config = dict(
    n_layer=14,
    d_shared_expert=64,
    moe_layers=[2, 3, 4, 5, 6, 7, 8, 9, 10, 11, 12, 13],
    balance_bias=False,
    beta1=0.95,
    beta2=0.98,
    train_tokens=646700000,
    steps=6267,
    dataset='wikipedia_en',
)
Below are experts of layer 10 (counted from 0) of a mixture-of-experts language model. Rows are named down (a neuron's output weights, with its number) and show model dimensions 0-255. Each number is 50 + 10 x the weight over its row's rms, rounded and kept within 0 to 99.
Before each expert's rows: a language model's description of what the expert responds to. This comes from a sample of Wikipedia text that the model never trained on.

# expert 18
Foreign-language word pieces
down0:38 36 47 74 57 51 55 52 57 46 56 35 44 54 55 77 54 45 41 43 59 56 48 50 58 54 54 73 52 59 49 58 70 36 46 41 54 39 63 51 47 41 39 51 50 53 50 46 47 52 35 67 65 52 67 52 36 42 44 51 60 40 44 53 57 43 65 46 62 43 31 54 43 48 51 44 57 49 39 58 60 51 52 46 52 64 50 53 57 41 52 62 44 41 47 52 61 39 56 60 42 57 61 65 57 29 72 45 39 47 50 42 40 46 33 42 42 42 38 25 50 47 50 51 66 54 45 46 30 51 33 45 62 53 49 49 49 59 53 57 51 53 48 52 53 42 40 52 28 52 55 47 41 44 71 52 44 51 60 54 42 51 35 64 62 42 48 45 48 56 51 34 70 66 41 63 42 53 48 44 52 61 66 54 45 34 43 45 40 65 29 54 64 47 48 47 41 50 49 59 53 52 41 52 61 61 49 41 38 48 40 69 47 43 30 62 27 29 47 57 46 45 44 52 35 46 60 62 49 51 76 36 52 42 45 53 57 67 57 40 41 38 28 65 69 60 58 23 44 48 54 67 47 70 49 46

# expert 19
Word-initial lowercase letters
down0:44 59 63 66 56 39 55 41 52 56 55 52 43 50 57 51 50 47 39 57 42 69 39 45 64 52 40 48 57 53 44 54 40 26 62 55 41 54 52 59 46 57 42 45 57 44 45 53 59 54 47 53 50 42 49 72 61 49 50 62 50 62 52 51 46 50 51 39 71 41 60 47 46 56 57 57 45 70 49 53 31 61 40 35 40 45 54 71 57 32 51 44 36 63 50 45 70 68 36 42 56 33 30 35 54 58 54 52 42 35 51 56 57 70 42 34 50 52 44 31 42 45 61 56 28 60 29 42 57 51 51 58 63 52 65 38 48 55 43 40 36 46 44 66 42 36 56 47 63 20 33 42 58 63 53 46 57 48 50 53 67 38 51 49 39 40 61 46 59 41 52 32 44 30 48 51 73 51 65 28 56 36 45 54 67 37 49 63 62 39 51 55 59 52 44 49 49 49 44 45 47 50 44 42 58 43 67 40 45 50 58 37 62 69 54 53 42 47 54 58 37 55 51 52 48 57 41 38 56 51 48 67 52 47 56 72 56 40 37 27 50 45 50 45 52 47 49 51 56 32 66 54 40 47 50 71

# expert 11
Non-Latin script bytes
down0:26 57 55 69 33 22 25 25 57 41 52 41 57 38 53 57 47 57 37 48 41 58 42 61 50 59 45 66 51 45 47 60 37 47 59 62 43 52 56 37 45 58 45 42 53 53 54 52 65 46 48 49 39 54 42 67 47 52 55 44 32 42 60 51 49 62 54 58 65 52 45 32 66 47 39 38 51 59 43 43 54 50 47 29 51 50 47 44 61 48 55 65 36 55 46 40 53 33 49 48 61 58 55 59 41 60 31 33 43 71 48 63 50 45 66 38 45 58 53 48 42 59 55 34 46 66 54 64 69 49 48 63 41 51 67 30 43 70 55 43 51 59 62 50 39 18 53 58 66 44 64 44 50 63 53 73 29 56 52 39 55 35 57 61 48 47 59 56 43 58 48 44 42 52 52 48 46 48 48 46 49 52 45 46 80 59 54 52 37 60 62 44 38 51 38 54 32 47 40 50 63 52 56 59 57 44 53 47 74 60 61 65 60 50 50 39 56 56 44 55 52 39 42 45 40 55 47 58 38 44 50 44 57 56 51 60 45 48 48 62 58 50 76 48 47 60 52 44 57 59 51 45 57 55 60 61

# expert 21
Place and team names
down1:39 61 53 52 30 47 48 71 38 52 38 55 50 56 40 54 51 44 71 56 37 44 56 60 41 63 58 42 54 55 57 54 49 47 52 53 46 55 44 42 42 55 53 36 48 64 47 55 49 51 42 48 42 64 48 34 71 55 53 57 49 54 36 45 66 32 60 43 51 60 48 67 57 33 53 66 53 60 49 56 47 65 43 59 57 33 70 51 75 40 63 53 50 60 62 55 47 59 43 40 54 47 50 38 43 48 40 60 44 23 57 68 38 52 46 47 56 52 49 37 43 47 49 55 54 47 46 50 50 55 42 29 55 47 66 55 63 45 47 43 50 45 48 56 64 52 63 55 46 54 41 46 47 63 35 62 42 42 44 75 42 48 39 44 47 50 51 56 44 31 62 48 52 39 34 51 42 31 66 55 71 60 59 53 59 51 51 34 57 75 58 76 39 45 43 41 52 65 55 60 60 51 49 53 44 49 43 58 44 51 46 38 20 57 50 75 47 50 55 47 54 54 49 43 41 43 47 27 71 53 64 52 43 25 53 60 56 37 51 47 57 47 60 31 58 35 39 42 54 50 66 63 49 53 50 29

# expert 2
Personal surnames and names
down3:58 52 66 44 38 79 49 52 32 75 39 54 64 38 39 46 53 43 73 47 61 36 61 60 42 40 53 46 58 40 61 46 54 71 43 49 41 38 48 54 58 48 51 32 44 55 52 48 59 40 76 40 43 57 43 51 47 38 54 41 38 51 62 42 52 38 67 40 51 38 63 43 50 44 48 60 37 45 53 51 39 36 41 52 40 23 52 42 63 65 46 55 39 53 37 40 51 58 46 55 62 38 47 47 50 52 56 47 42 36 57 49 54 47 52 35 50 38 44 48 32 34 42 55 49 59 33 55 41 38 43 50 53 55 37 46 25 36 40 53 60 62 37 52 34 45 41 62 44 62 50 42 49 64 46 55 43 66 54 48 65 43 53 47 45 40 64 57 34 42 46 60 30 40 37 31 49 49 31 42 47 65 35 47 40 48 45 50 64 30 49 56 52 52 65 52 42 50 44 38 56 49 50 54 58 61 53 32 43 53 33 43 31 60 51 52 55 47 48 39 45 43 38 64 47 49 42 42 74 54 56 47 58 59 50 51 65 43 59 53 42 53 62 33 52 42 47 54 31 57 43 28 51 56 58 40

# expert 10
Years and time words
down1:50 59 68 44 42 47 42 57 53 45 60 50 58 32 42 64 47 60 55 56 51 55 40 59 54 48 63 45 41 38 21 66 55 68 29 51 75 64 48 38 47 44 53 52 50 40 36 55 52 54 46 46 54 39 47 18 49 31 66 45 48 60 54 47 53 51 49 28 44 38 45 44 48 60 38 32 37 62 55 52 52 50 55 55 40 50 36 52 42 38 52 45 54 55 37 47 56 44 43 49 55 40 57 57 55 59 53 54 42 66 49 51 35 45 43 57 56 56 60 41 48 26 51 47 55 60 71 33 60 56 38 45 34 46 52 59 44 51 58 43 58 43 61 57 43 54 62 41 66 63 41 51 51 59 44 61 67 78 47 39 44 63 42 56 40 47 56 45 33 38 50 51 43 61 37 42 42 67 46 67 60 59 42 49 42 52 73 56 56 49 56 44 43 42 41 60 43 41 48 64 76 57 52 40 59 55 44 69 33 42 70 46 32 50 52 27 46 43 46 63 69 55 50 46 45 67 64 52 35 52 33 42 59 43 45 48 43 44 60 51 50 63 43 61 43 55 53 51 58 46 57 47 40 57 44 54